Experts of a small language model.
Experts: 32 experts in each of 7 layers, 192 GeGLU neurons an expert, 2 picks a token, a sigmoid router.
Training: 384M tokens, 5857 steps.
Below are experts of layer 4 (counted from 0) of a mixture-of-experts language model. Rows are named router (the router's row for the expert), down (a neuron's output weights, with its number) and show model dimensions 0-255. Each number is 128 + 32 x the weight over its row's rms, rounded and kept within 0 to 255. Numbers have three digits each.
After each expert's rows: a language model's description of what the expert responds to. This comes from a sample of Wikipedia text that the model never trained on.

# expert 31
router:145178094139150104146132153111157135122144126140140214103117087087216108157110151165080142089205159116088145119079154118175112118117117113147052129174127068104110074099149126119135130097141136143143132118145140150166126112143123118136110114120124120133138126093104147131118176117137163145137095177137070129136223138118106154193165132152174109142126138171154166117086149112121156103219083109132155116059088113159106100079104136093144134093177108106118088128134201143168085134087128160125139154131089171107151152081191123137122117107098070129132124075141105128121166072098092138070093154155099151114135077168137085094090144093107115116138089133154183079144134178147118141090044074128079049114150136160153228125157165097149159173145119152129107088084167177127125124162110
down0:117119131118098152118103112133146110076111190128153085131128138052115148107097089105056126133086062113091193106115110162075068102115149067167097133160158172108068077143121112135122138115159115171099145144159130132146154128120134132169131109168026131118137150123094165161181108122089110132132120137170092102075148124113162085193123142118103134136071126212153160147074168134123113097148120223162134173092159131124126118172129070095146113118139132156103096093181167170142083086084137156130113094123117083154118095158139153100160092138101116108115111160128173118119164132142084105127117109154022087110128200141102139066155142097117145096106082106127076093131104155087159134159057123124115154155182090175166071142147126071132110144111168094094072076147117122117144112109118
Description: Time and ordinal words like year, week, day, season, second, third, plus year-ending digits and ordinal suffixes, as in 20th, 2009.

# expert 3
router:168176121187092075073119164147111216146123155129115173120112137148183164146063167167170115094134192101087206132111136159149101122139189123137124138126164119105084096150111132107107098059116174165132127109139212143161105174093126165139087116160122150115158172088156105148132146130126178146069096134134076124106126133125129124172153154083126087087154134147098102166083111144143173140185118095174182143066171114147103079089131144100102142163106110134147127118181211163179140137097083122146122156135080206152161102140200092180162132106081148075172133120153137098146190144134163146143103136123080125161136092185148070073110115136132122127127114154155189069145120137126153154105074104111085062134123137181145131129167131127143136121105123142129113108072121120139072105136148
down0:090129093133189107089106112089122164132082121088104105072093141127118115179146110066094135122080181148124183095113174173143063091123168106139140129117117167104104127159148161057165157125085096119129175144148092148148154131129138142142073096098101189134163108194176086135083130134132194154119106124089114126109124135108131174085100172138117102126119186138148131180115172123125161130128129105076087155201062118143144110085117084164162160137128074112175129184131149118119123072104144161136159125152166121161076098159103076186100093141109090181148112118119141074124119082197141149136155131128190144116148108139144084117076100076082154115132140163108080051128134149130119146167192186130100141091131048124096163121148129139102138126054158119123144104057072161136171144105131
Description: Auxiliaries, pronouns and function words starting a clause after a period or comma, such as was, had, he, as, it.

# expert 5
router:158137129162118082103133173161142153079139130110110188127129045082154164131076119089170164087193131063105124114091097118129087154105119143117107122142121090088110146125135130113089092102163146142142113147149181170152112122119067175154114095126127192119196172107128160130158119136134176123141168190111090138192153152154093141198179144120174123078171134146161133130079114182094183123184108127144167134114108084131102059128119157087152129141127071110112126126173202156136146111105143141107130114130103158100130150048130147157134116099092121157141111073162125119178165093113113095099149092087078165095091103173143095073085100146151117119176139191148153091155138153137158150086101090149059065135147163145162217089118178120137165152104114151168097124140168112160119180176128
down0:164131114156177126126119112163096192105211157167114106118100098145110142125159182169136136114152139159122136141133149106140117098127088132114108076118094131137071172090159134109114111136133200115083109173120103190100117103183148133171124101078155180130097075149141067119111108124133128156133117079122196158115088133156119136121171177131166075155140126088209133118132085078129127208149100137077139129172115120088130115149022183150107103076098082113066104099131134091176133129107142096161132147158092130107085150077145127135119182081135170138137137139085156147141144079107178163123143112126091096101069160195114162151099091171125106155069119175172116102134168111183086125107083189164121131165107073093076193144147130099096069164151124157145135120113179124162126116115139
Description: Compass words and place nouns after "the", such as to the north, the south, County, City, District; also some proper-name endings.

# expert 14
router:148177117090164144122152135091124145159160157167123219118085124132169134168105132124178185109128100107122142121098096102122112102149115061094105179124109122099057059067094155128138130142113157123165141192160174173227149134142097190150083118129112156129185189125125184066127140166147133110135108099116126135125145118126092108147155128122137085085094128157101117146132099146101179121126069060117150106120129085126060139127054130104129116098112105114171115152162127137131191144142111143143124175123095134123175114044161110084091166136112161143148122151093177137179176077104164073106120127113059184099144084202109080067118144128154118118119104100152155064153140177100143084097082160140080045154120130116146137104123126108118145152167134143122099118145142172127122104182162
down0:065098106109145116114130107100121098121126092089135130132066116156177122120165192118072154084179127103063084152102160142107085103122150151095077167083140125098198127153200063088102155079122205163107170091118180105162138103186130111164140085125059115084103074164120119168154129158095125135154110150165189038176163101139137145098108127123133106122119063112142159053191119094136092113141115099099110086095144137077162094139127114172119183177124084084110113128082138203168119088135135105100087159135122129096116125121103181127127164119131125171151099109143113169149092161150091151088118126121144087153098113093164102151088132098126161176108148148111161094172105052098089064084138150158134132101088140107151161124160120123154105108136123079101193137149120144100112107105142
Description: Tokens with the letter t, such as T, t, et, ot, ent, est, plus the articles "a" and "as a", "was a", "is a".

# expert 0
router:185120117114126090105101171195143200169101138127137170210105034087115149131100155121142163105134108095078113111139166110142120161137163152146144120144138098148120137140122133109102087145158164116119154128103150149143097183122088182148095193128139129131213170096195130210090090112109163171117082120104073096088148123135143140165169109099148096090185137142103109104100106125117217085150133129159155111166093101148127139127028147130160163148131117129155076158178137072138167141152098111147137135136100105134130114074164156117122106130124179177124134107161167167112207110167104096153103143103076176111155125173117088108079155162105140113102123186170099104119086185109154123072092112133095109143170124189148165106152160057067091125106124138130117114116135112098092096137153
down0:127167094073143098121169134085172136094164088192152106125089181106109126151117136130140144125203134092157135146134175110115104162138115094074095144156136108127118101144104086148157094020162158134063151109169148101142150069154174149135121118136070076156090134104140098148175133114170097086099213094108125140124140132151074117127150127110104173129140124132151142135122123125121158117093095126128193209139139110108129152127135083071105121124202093135095140144090135106108135188147140140132161142141106098199180136107061117163124125133099149120145144165151091147094159059075111081120132117165072035118125101141113116121158153108227126096109110099100104095150144110155117038127171109142127104125156132139180122064100192081120149102137094148185167163196118126136127136116122
Description: Word-final plural or name endings with s, such as -es, -ers, -els, -ias, plus apostrophes and closing == of headings.

# expert 25
router:176125125113125120092153188156121173094087121128162177142139045091148140178091147098146057105121097071059144111102131069156113157099117125125087095115118060145106094145110117150123087088138146161131118156138158123128075142099143164113127128139112142118198172125137140130146146107141117089157082140153099118140163183184074168143134115115163079126146124129131085109097123143098165151174111068116185129064112095142148128099110169115148142106173069129128079138160170121191108154089100141089135143137124127139102139041150134176140083130167137150106141106127141115123195063148079107119180159094039158152115101123129129153138160181083095142137123155132166059120085182172133171057075106111118101146138150171122195114170135086127113141109141158096151055134156172118067073140150
down2:106112149096133085076136133193126177102090193119089171100161180126160166104156148138117000095158055192118128165129128118131141134116144096158138170109144173070126119116146135097178195096096100107183187153121127124116143129094116125100113154179071124121138065142090171122156092120150132088104096131152135138141130152157145150116079104151130110119103120132132119166150139150167160141128157132158168111118124128175078122072120148195118121137150083157154165105117179151089106125158149164169203090100181118102179114129125115125135143101175100133127151121135138137101121157140144143167113128109044166157082132135151119122174153190091149142189131103146139174158100104089094113130177136072062096117118139146119071156145116171082176125094141119202096154095092149129075131104138
Description: Closing marks after a value or sentence: periods, table pipes, closing parentheses, colons and semicolons, as in 12.58 |, (1987), State:.

# expert 20
router:188175089127135102135125195158152165153105155167158157081102085068190112183058153114138182151162141092120118119113104126124090117111091116173102088157134110137048135141172130118131096089169151112075137115157134141128124172156084116156122101187171167117140189097123148138136118175129113118155100124144108106111148132099128149162146125112191095102141130121106082154045097113178138107158148070120153110027145106149130102093101143109123162107185077099100063141181151120134139180126081148111104130136091168096149126089176155134148129122113207128108170135138109087124178098139148110106114168109094102108105087244085123109126122148144095132174137158146134092134129156151141120068093123106094084105182159206168219097121119124112142113129163141134134097131169079159111131122101
down0:130141147187126116152141129160160071144119118158086100116167160109160092155074112136154149070100124063132107147098143043165163147134089100153172134183133111158109089122114143118113165109134198110110146119103126155126136186134106166169119138135112102127156179156145168095121189151140121090199065142129109126042133141111082133125123180059105088139148086121141174182124113132085142127130108077172160163189104108132162154150132116122118181078135128156049156126117112058171165156097088080167166168132130062125129115108188123046088146117165143075091127165134118101167125117189154150118070132083090121110092135198145147119126142141153062155155173128096137090095091091130176158144161119100151159151126141117106125147142129144150179204113140146147167128106125116176081147090102
Description: Middle stem pieces of verbs and derived words before -ed or -ing endings, such as exp-ell-ed, desc-end-ants, develop, support, kill.

# expert 6
router:186159113181124116098095151133110137106153128096140128129117162042173129105082142110154138132149108101124115174127132135144101129069161135107056146106145106086075099102128120130133142101190111158134125137153148180126093171136081161165083132118093187141138125118168156141124120144139157136145086143158080112139131153126142094157094161150160103096205154140129074088098108159080174099179075108130173140105129083175068124111132152105096172151158132091093109116211169113130142155110159143107145114101133138124127046093150166157097121093113096145128115102151133127077166093122096109062172123107022105155132138181143150095096135096097109146093128148160160074155139150123161119086106088177126064113124121182208139066138163027121122144172107083126113069166165112192118155138107
down0:104125125128119121111150163103167157175098110124148165109082157135190126163061095181099093121099141139150047090103092133093166091150192135118156124146108127134116166137110143174083123115192122161113176173123147106168147080170174202160149078158146077158208104151115131147112129043128146169115115116113167093123107147113152111101153103109126086108158107117174077124069096037174163137138103102069123167135187113130142123126124098126096099200101123125154143114146119149110139094134123082156133105130176108091133113103160154127155172125175126163172203125167144111137113088135194104136193189125159129126084109144133129064132103132148084072144109135112198128085162132120074115139199137091168074130125155069139112167153119108144106177133110059110123127112173110130167111116154
Description: Prepositions in, of, during, often with the, plus mid-word pieces like in, ic, and line breaks or pipes in lists and tables.

# expert 9
router:172110104117090128142103168158118161110125152108147126137193076104136157151098132155136144118225143079082142098123137156127076151166141125139074133119134130154092128127123122089131085118143110079095154138133149121104088178087116187124076114112148173122179173133131132111136152156127170142169113111185104087169153112140107088165093140095186092109159123140136078106075114161112165124124106134145150109044112133160149131080095126117115101166127066148071112128174154146162111124132084104155173113136147136154151096102154170128145161117078132127140170107061179130128148080147156177113141131075017155085108095195158078063133139145109096098140109108137156058173113147117137160083021034110112116160171157146146171110093118073098152131103134088178098081147145135138098129119134
down5:126183152101170098103102138147167071145095103097175102095116123144129172159105152119126077104124167096119143176128105144172110180068110093131079109133130113103143137108127123192164112179144165147116176117066177123136133161086104124050121082163099125051148120083118069132119148147167113104117168115175085093186194148153200094112075079111123151125158109132105129149119142127113079156115122077177066103128129081125090127155118119098105150127086111113137123095153153067118121077136137103120094129149160079143119097181162118114062138101063110157100082122071150103142126079124189115158136184080148144156142123149168154167130126158178143156110091152189107066124098160131128138082097142158095158110133182112200205148142079086171147068079122166153102157109142131124115133144138
Description: Line breaks, paragraph breaks, table cell pipes and heading == or === markers, especially before headings like See also.

# expert 11
router:175114112107105121120108169137161222165117135156172151152169044113145177103131121091104163122154122108086125120131178155137112104117155144103131102115143054147084123123110154097122123103147156143138100092110171119171100137125083124142086189164163141154186187043136167189123117138141116149155096129107038101105133132122092140176158112127149112142167122146107111114065135150120217084118111139173146123135108128128124127107107144099126117141126138146125088127154178131154107124121101123161159147128100107151121145031165154169126117120152139220138120092163168107134176111128142112103124155161121159141134104180124096088086131185134066065119091140138128114189072179105132098096038094142070101150141117172202202138133158096113129142124139098176071108120163096117101186185121
down0:138101104096108049132141153131149132154100124073149164100098107158122170161102168087080163116170167140094165118081161166132113119130130106090084155126194097140183153093057115110148138165120126111103108122094138115126127093121164127174119131071182104211092133093149181170111070127116096100177144176149158114100115139104161156123102132135113133145154127131114089085088100111207079102075138177127170161162076210143134170146143167148108132137143120132151095174091155042150162158124161105101174145066145140132110096108048106119177139163142181108139079088170184104115139101148131131197115099196088140157147144128161112120110119130092111069123149136184099110076114149124113146126088109140165056127152099160153129129117097172082178054133117093155126110120123141092110173116111
Description: Final noun pieces and plural suffixes completing abstract or common nouns, such as -ation, -ions, -ics, %, years, government, society, family.

# expert 24
router:178132148172133101095131177138142189126105162141137152156140090105131126103068156126120167116175154104062155156115202143155061168099109142128087142161127091157123137159104118156113064032145146090124178146111160156143132140121115148175095093156117169127152130081126173103166120131165160107100130127159126165139155116107101131163140132119156059101170127118129139124061165149139180134181131161169143124105129117152132097138080146093153112155103064083117142150148146140181110082092117140132155133091077134136159099061145127167132129110165124173124102063124171117137198093137113123094149152085096122116134112202119111039138072162122140125147097133166163072204091176161141191103079100159125100130162172167171208089143152093077124133110136121162084125077164108133068146166105
down0:133095165126024164119137127084152120120132160106075118085122112141102151183133124077131143105109151079177126147165153105113159111176144147124209119116095096056122141112160112205114182138167100125081183137100091118112132157104141144113171127117048083160075125114095143086124124152096093126113113115124123088123127186126112061129210118121056090186202141109068137114131088157139098169139062134148143111150131157118112147097166094149111133115122126142116150159133146101081109142104130156132143100121186160144117104121094100120151144127098142135185136155101160185096092158107168177111152094117177199203132108109130099158142162107103188127101160121171148097053134094189107106146212183066166102130128138133171109141160134131149159135159126156165119133104149161176099132086120
Description: Proper names of countries, cities and people, such as United States, New York, Detroit, James, plus name-final pieces like -son, -ius.

# expert 7
router:137097129149130090068150125157177111110155161145129150119118128107186083099109132109107200102145120136118178140067100140114097113130133124176097104138155137128090143139146132145083123121131143106146100155063238138148191088172039143149092116175110125058211204072136163173138100136114154139115109135134134087138150101102131153143150164137126100102171117112141173127053155089122159135136133121128147130096107124146111080116120165126162129152098073118134107183099215126169179091118099185100139114147088163094112141081172183162172117165120149130150086091134149090153135048127115069077110125078085108095114099160147119128156101084091111118166102136220134107159160118134179135114088118180126138119139148206161188116121093149144153120133098141126114136062154152085116153128121
down0:096108131117158123128113166137115105155147112125050149146101120102117149106077115131108138132123125132134106146155128083095140131128150142148109119160073120137139144134102108147120164120107108086147125101119083137073153192147112097157133113157057045121134164150081128107143114117105096100154160164109100142192088088181077087169130128100130121144090114132120091104150127156166095030149111166102067143144146092159130132091110153123179152204133121152116193115064120117145183131111143130137125147119033142122152099067131100140106102136180105117130119215101031147143170121086087118104157117115102135185161122091156139097159127156143144053156087115140105223204106089150089134086098121130107117083081096116126033146113177089066089111140185108123118158141092112111118107112117
Description: Short common words like out, up, all, under, back, and the first piece of names and compounds, as in Rockefeller, Beach, Brook.

# expert 23
router:197141088125118093135096179167153205134133125145163185140107109107140128134063147157164098108098158121065123172136150129153082129035125148125106109122154075097087088159115133108120105068151157069098148132134157098166126143122107198176130125176154167127211168114150128090175123112157145147131069132145099145129092162115159160161177139124154105128180165148135154135102121117139204099181094120159149170118085089083122094096107111065142149162148111147141107129090173117151109109143085123130098157120103144127123132085157172143158133090125133148156108065137143152132173086156106094113156151164049153112156105174139099092122128112097139113140082168181196052154116100136152111088062095141104097105117150199195133111156175077130135178134155115151086080095189124149093127115112
down0:070146125104134112113154119103105109074183131120117140128129151052100112109126157120139228107119079047110108140169143143113113120117100080120134129169156105073095126110126161184121121133105116147127162154102081096150131172112139170130125077130069104165159097178103172141143151116170144131102104143160085098144165175111185112116092201140042113142157138139119161095119104120105107096115090121131109147133131089138095089066144131128179130078093125195116121104083142137100091141128139146092118115151126181097129149113117065138106109121197066185140130125142161172144103178063092160109140136112208101163150106048122068119085145157088123115139159133113070183109110146159113175227133141217101120145108119120187086185132078114118122130145099149119165140156136089125137108108130
Description: Commas, "and", "of", "with", dashes and ampersands linking list items or phrases, such as "Hotels, and", "University of", " – ".

# expert 10
router:200131149125117094042146203097075177162147109129118157114103107122137148164098097150109167061169120119107129142099120089127111106079095102110134081135102069120110113204151154145106083087174159156090108146170147129164151177131073157148084125126133130110202159090113132117129123136137144146133066135117071114118139144126146124101128105153161098149121147088152145128101131128123159101159108127141169131100124069156133139085051157104150174125140139141154059112124151082147149131083117107112104132154093150152125132069141162149168118132153157185091109075125123136163152097126088161107154143095047115155152090199066123097089111148134103116141085158121128101176106158118155163082079119187076050107168135162156211080154148093103130138157164178145074074134141081203096131161139
down0:114160163152096105111143154093139130158147148159089095134158137119119110121168127104139109176140211120145169163139156107161124112085136089092159143120169112106094078115172101142210177113144177148102146171124141125145100166104040073099130168181163170175125150100166145181137119173136145075182097136147147157074121120128196196142149104057095092164146075155113134116175155082181121120068097106110108124065093144129101132101137142134071131103106120125090173177123151120085142114178115144088153144102142165151132087133077138077150114102152146156106113144135191110057170091088152154129147127172223144090139071099135111126128131053190150074132119155155077123129128145149105140123123147104123137103133155118120186132078132114125149123110112121129137150067136181073168160153063
Description: Field labels and pieces in infobox lists like Written by, Country:, Order, Family, Scientific classification, plus coordinate prime marks and taxon suffixes.

# expert 27
router:139114103089139091132169147078123106109175174142154153125163103106148113085079168118111196123144120093103154138091111104121143153072148110132087102143164079105079137156128163086176119124182179087124105109167208159137128147176098088097186104126142173059213184108104085140153080150128083086143086093081078116167138125139150128189126133115169064097126091129127103153075073132116134169108155031119137118093138092102176098103126142133113133131165135130103037113122098090166143140142102141140093111100134132081147141094171116183180097095131115085092133129173115101136141115146151126097142167104100132125115091186102146124142139125122102151162140128161114107151112149152140144086048059132089071150172097127135215088094106094095198105121114107133124089114125123143171163169143
down0:140147179124157125130135100138134104157110145096068092079103155048134044112117093087149135062146142098107080133168146126072154136123121146160182173131129161129160130139111092143122157133128160132123128097102152111138110140129122142111114108185120098120106098145102104129103115104144100095102095108180115171190110127159141056175191125140108163135106141155140140160125092136084102123137178068132132104164138107111118157130157174079093107118094110158155127129102115129181141128093177193136128182038135109107122126171135113080124125175115153097155138124130138097106082176104084112079102080153000085088207174171175156171154103188144110055112134111122111098101135141124130119095095167137130187133114118186126128088139140084143180079121096162090194063089119106101110099136092
Description: Common nouns after the or a, often stems of longer words, such as film, work, team, bank(ing), Found(ation), album.

# expert 8
router:189172078167109116056122117156109166132138145157136177111134049084137101152055124153148182139211136070101144150100107121141077148084116122142076136167123104121130125142118128108087116057178133138102145093151142090136166161133107151148124142149112160127175152116158129140127141147150156144104087155171124127161145128106144129119128137084118110105144110130127128193065158133156131159182119132122141133113103104145077114102065169063148166158125098108061081110222174154188142119103117167114114125154075127103101108066157146138148114120162144136128143078162158082097159081155087172106118157113074069118091112194143097090117104136091135142160138133160157088164125173169152139087130069110098047141139132172161204087142177094091174104121134093132109119098186143144052109128144
down0:108138142117125098204112138157082117156153097134158101147112158101123161178077147142085140124116132107103179073165053150130159175175111177213058131116084120132137107123087109139152126134153116156174161105193166106138165128086096185161133140119112132072103207111080125084107085136087143091091126139077116074144137148079089069150107130085147149155105094149101182083095167132066148153141071098156110149173077127123128112109138112131070150157125143092159133095204118136097139090106126152111112123119053145148121139192154142186126148120145138090182111127117179153126161083143146143092115082080097133103158146152106127095186103114147141111124148127068108099133149121133120160097239120174199177111090162151135163112133143152136148119094125131084161090153130147112137125187102
Description: Inner syllables and accented letters inside foreign or unusual proper names, such as C-ey-lon, Dick-in-son, Al-m-agro, é, ö.

# expert 22
router:198147085109123104084126163165143125157119111131135186104134131090206073169106133120108179075157127106107138101073129090109074102123110119110062124176122142076146086115142128094097148155158153197111162178140190123157158141097100198175067129098143136138194114121114181114090143127179159094140139116155089139184175113100115124193111171144121124110154155150101114131087136131108123071149089084103130092128091104134082094147116184147157175114103111127123085128189180108175151092129141165141161101102117123091163096055177166096094151135176182131117121081159163117118154066125107137071125088114081089134109123166108098094112110141117115119146153141166144097147125197143187152032076107180099053106157122165155122107172167097104124147136117153126130098123156124109107123160112
down0:154114138094086160108087122149121120124115188118146162143130211176124081102142091125152089158061071168146126097102134114103089146126056143133101122145101108119120077121122182127088172153109169167139194091117116216142107133164152191103126106055140100078120121186157096107096081152141135160155129151096129105162202129187083150101115098101113152105105132155129149067136077131152096097156151172088139155112147177070119111154168154131130108143143093140126156150173085135130156078106137180149127049155144166115107119174127100119133087090094158076179141108092123128138150109168114106170107162108104062172134115129151174121103106116027129168112183136201202119174160114110108148108150140139115122120130130117131052122126168096138158108137170090148115120187115142078146096116139
Description: Articles and determiners opening noun phrases in prose: the, The, of the, a, his, two, new, as in by the, this delicacy.

# expert 29
router:167140095161139111118058162160142207106083117177160180106118055115111084169104152183092167075255138108094129141124129173116093150146142165111110116087148141148133116135114139114140124129126148163078154106160214132102126146112120152126090067110149130124106116143206138144080124093174172165114151106125084094125134098154104131176119158117120122120151167133128176153112133145135102113097139142163127146096112069152145110104152099125132161114131080114095131128163157113223101117102116121132121150129085149089170071149185168093120132126118227157150129171172138166150167123150162146126111114129064059137119152151103060169098084154157108132173157162129148103148101107165132101077073127167147105158174108184162159069119135121102131155174120162120115093111162101108136116092101
down0:142120136086135127152098093130149153108167157142151150105086119097125113135101178115059090140093139087126135086182119158169156100071165120099155145084061169066104080147122120139106111111151141171080113123180069125149143087177127164131129161175114082172136181156124132179095124199068119139122149145143076165057135062091132123099122057127103135155078144151092133083155154130155128156137147138106136138184117126123097138151096155129187134147127121177185121189170154091074150111108164119202109087154101125119186099162184141122165142077156172124152108136117156122097122130138113143150130145186072111171103112157118134149121171149133194088143145131167126162081154126126153195111088113094133087068122175172079143069078104090167062099125120116123134111121089098095063129165135
Description: Opening syllables of capitalized names and words, such as Ch, Al, Mar, Se, plus month names before a day number and CJK bytes.

# expert 15
router:114115130099134098088127135109124156150130200155160189111118113094158084182099100113118198129126140088060126170068141115109085111097087124136069129147139101124121129105136089127107085042092127115145171214183136118115139116125105144110110132137134183140180169143160156111155119137140151153109139181187102113159152145177131158175145128103130091126157105117151146141096134113096135137133116082147186138052128059133104095097108117067179153095177116118116100155166189164124108125111195151078126150111083114136115106047129124138167103122129140123151108076143141088116172067107091135132158185071098128100107115151105096115095144184118101124141092113145172073157100166134118158107058122199118075153198133206143187107118165072083147150136132108137155099089176121101093118160096
down0:144119137137141076111160105196102148162123129131136149118158188126129093100162111186157123142065076148073137123091103153125089102090062121121194198120172094176135200150068101079125149116101105166131136179123149139178136129084198114093130091152109169086133099137126168123100125092144135153141149179127099138136163139140142191143139143090131166179198128136126110100139148130084128147115111129139113110115126165161125155113117155156104130135164081114175165106064155146124058100134160116125136132125147171118105140114097179095086136180105142176119144175165141132122140090078145171126161134085164118200120123122157096080161123156098105114121167202178123151084091200107111101172083119148115139144105064105120079147121188104096124050202109154159163081142170078111142150186092
Description: Adjectives and adjective or participle endings, such as significant, strong, German, -ical, -ated, -ing, -ional.

# expert 12
router:105124155116106083114094182145159152108058107134156160118148097133133107132144092096142131120180155082142136147095142172138098122132127159124127099184160099105137091084125094114143106126145180190111096152143200139089061128097137154133112172123145177133142142156187121078141114129142121138202120093113048109124110135141135153217176208155133165063190097160138100105101137182108133126177092081107225098132087094142099143144149145113138124156143126112147103156154118124134104152144132176124096143176141101116131070113098136108096133099058100139142125119160177153094168116137115118132159130117049129106112118147130103078097205131164086124094047126171177110106104124101160139080095163147135127114104156126136202083087189099081125128170064161116186062138156150141138138127172
down0:098165165179105215100111189082144132098148121124142134097128168159099125132107065109155171123129159099190080129120166129142138141129081123171126090141124108123143144128130181111115159129156155118154160164174044173086147133131119131093083129245105141127109119120141180161116128149078138182085114137132112151119130194108162082114106080131074090153080157200121191131152165167126109117170131150155198147096170136105118173096163089106161154186113135112087147066140089180115089097126123160150123087125078138102127132126142080142132122178122147143160089167087101130088164155154175164156159127139139107079158141130101178204143115136118110155104157114061079142139069142130102098156159138144112167144107106128159090207112115131137134096095119115123084171067191149111153108153097
Description: First pieces of split common words after articles or prepositions, often N or consonant starts, such as con, econom, fac, circ.

# expert 4
router:172146110144131076139124180119097165097113100138154142161123103124175137141107083084124148110215151123162125096121171140099084100130157140056093103074134094115096085111114138111113181128136150122141117130138214111090094134099098155176106090169220132117137136096144196138068135116135135121176099098123085163138112153154112141182143168107169132107149145129118098060099115135092108126168162067121147187080132173183160147168149152096093097146172090130122132143137159132144094112089122118158135135046123119062201155110111129139117131130165177148147144133118103115158088134160193092154175153135047110156157071187217091123105155201118153145096122104132158103200078125132092147118075113150123125130165129162170164076145177119112162115094159115087101097120121119102147117152112
down0:135136156134113156157085133177123141178145142182132113162126109136154214104122122159123141091104099154121088128157107181088170116160115125182130110082170123118076101105134151117086114183127078121133089043140107124106126110103117147074142085113175092106137077182137113109106109172052062146122094160117129125148097129152085114045103139102101179149086083129151114103111184170104113129099118134080089134098162096155132110132188122093153105122144112162133172153139132104087158127116084090141118094105117066138129144121110140092198147155162132162186076145194079146107124168186090136076131085111115081147146157182083184110119116101088147079093181161080100116152159099143145104071095151110143080179173155094178168127080086103113128139131144147068177116075092155124093116148115
Description: Word-start pieces beginning with c, w, g, r, l, mostly lowercase, as in screen, wave, gods, ranting, undergraduate.

# expert 26
router:131156099114161122154101169135136160158062134105110204110132052088104051134101157121166182087152121063110129136100117158160087169154118114115081151137164102103099098128121074122112066127153189105134145119114145114098123172160108155161115088168153127119143102132122087142101124119148152077167117077121097120183135113124118177150179136143124070098163150121203128129134112096128131127157102125127162084100099105106153095090159153147147144115149067143132111144144176115169158168103050119136114161138141137077136107107171153172097092100165107191074115108142120142148140132124121113049111107057068161077142110215095143087080145145169159127116100159160137054150107149104154122058114108145125097126178138186149224100129119139129085167129104163153128083098200151136135085150156
down0:161192185133094153148156146110151154102156107093137123107178156130128076147174136190123137132143121132128216181164118106098154133128072143148162115115149092159133148070139102146130087092121197159122119157106149130165186081120091137104110150181086150086152141048189117097162089093123085121108106174208132085102089151174100104141193053094144091092164135135093162162080098168078170099127138140151095091124148134125193088137116127203094114143093069158085138115120126078091196097195115115145121113122148134103124114074139158083107100147205116128124127100155087145194119156101104129141092130113169127145094064169101128094101156147109133114114149111172105124154117161164126100137087098102147154135143167090181084097122131110131141139122083118130142099102116089180124125197133
Description: Short syllables such as ag, ang, od, ip, ab, amp right after a capital at the start of names, such as H-amp-dens, B-ug.

# expert 18
router:163080082140134123103117161111131144119090157194127177153133050145166098141111115142111107134102090135075160121091143179173080122085138108176101104143187110118086051111098135124122080066209131113130111117148152126176077113163127149133107156150130147105152176114117123122126114147156125090123083124155146142126172156136140173140138127132169060123152116149103075113105096141125214166163136113152186135106141100099133146164072112134126153154145102116070092136151161097187138147082085127093132142099128167092124127066151136200164121096164122113131133123140167159130172070122111108101158140114047158104128097205131142135110141137089098140080105151224179057168089112144132133144122090138114107140190129179136250155108177092114150125082136164121128119129190149110112122139118
down0:128126192138089117129122152084177142185086068108160146136123121134155162133151137135140112122101116048111089124067077175141085124143096106111131200094122134105127167141102138178133144113096111177099150102150093109118139174109125197144148112108148108133169110073061113149127134123082098135145146090165100124146145152099172117184139116089141132142096099151140164121081168105110126102125130110107085161096063105135086167075110106162151115153160171121129163078171137115102125177149089126072073151092114173118185158131175069073096165148115111151076115137123104129116133110101050075115061117174113083098118101123084079138109122107154155071203105132124169146128124124105112152114231103191128133118137145124150111138156073109234105152100120140161196109100076119118134131169147
Description: Sentence-final periods and commas, including thousands commas in table numbers, plus inner pieces of Slavic or Eastern European names like k, ov.

# expert 30
router:188155130128108145139123128134101161155092122124159140129131073104109122119059153136144186102227128085107148150076108103113108134063117114176074122136151059119111149119133172095103120104121133124098125160177210150121129148104133160189129090112134187156170136109143135094155130163101101119081106113124057154124151119125171175127118154129224139104148100151154139144078128144105175109161103148099176141144141081135091146107131107088133105130156119135103134062092140127237117117088151147121135150101083154114105101079185106121133083066149084167133145115145142114131132133115105154128139143102090132160083137212140107046109094128134112073127129111123147032159124138157152089103095088112107085136106133190136173118140200120045126142173160084143078099122158173133090134170120
down0:174060140161091136117094177101135061124173153145086139134107100078102156101151137140111078140136130123126156207148118134113158108150104163157076136103089140123144120073140093204134147124143136119199141090125101142171136092132079080110169113080111130121156124111136218114141135142106141147148169154173109145121117154138150117098080099122153137135154113114106088082114159131153106045088121114145082225155110080152104107081125109133171158080138084160143097150078132098111161108124149119098074124179103164130111155153139139197159140106156086161096122101138162168100086134164130084124157187103174172079137110115143106118134169114148085082163195088115101154167116105090122100128132129116164150056115129132128079110164133075125089103140149099093062190222099181094114129139080
Description: Short vowel or syllable pieces inside foreign or unusual words and non-Latin scripts like Japanese and Cyrillic, such as u, ri, ana.

# expert 19
router:185130099088119107142089114190168157134092100146107156138134068105154161125080066191172151087212117168100144119105087172098125136132140124157142086129122099133097076150155147115088102110193115131072099112112206166136149152141123147146117171111157156135135153136105147096120145103110092130164059124125054156165175043095159147107175158110146105128116155135150126140084090097120118154138123134150155120092103137157140101151085119121160138153105113165114123130188125085255117155104117121146130129092095133104164163075135138126130129092180169163149155088091147133120139056132111058080131114107039122092110154164162122111095110122162109128195051142105117111184161101099151148135084121101133142112122131136150184124127115160085098087157142135088094063088144105118083103126087
down0:118172135143171132140104051149098147083134118120123105150128077140134159160119085133162118138114126083115151123113089129142146127107117152129098140132109157149115101073120058176115174132088093161131112207083134169129162061181162153143135179186163180170105194142136088138049136116119126133115121194094072157120143036121195129107106062064149095179131148125093162107131122113114133030086132135149194188116134166135119157103149131140117149113142133108096143155145079106111082159116135074141138163158121115057139128131092161069094169136135169107154123095123124146120138151122181179125100116156115116148086140083131223187093159151124174122167074137153099184135129108065113117092160141192135140151169166149134141143106148117112111099117115106106174090145092072131094134121141
Description: Prepositions with trailing space like in, on, from before numbers, table separator rows, opening brackets and odd mid-word letters, as in enthusiastic.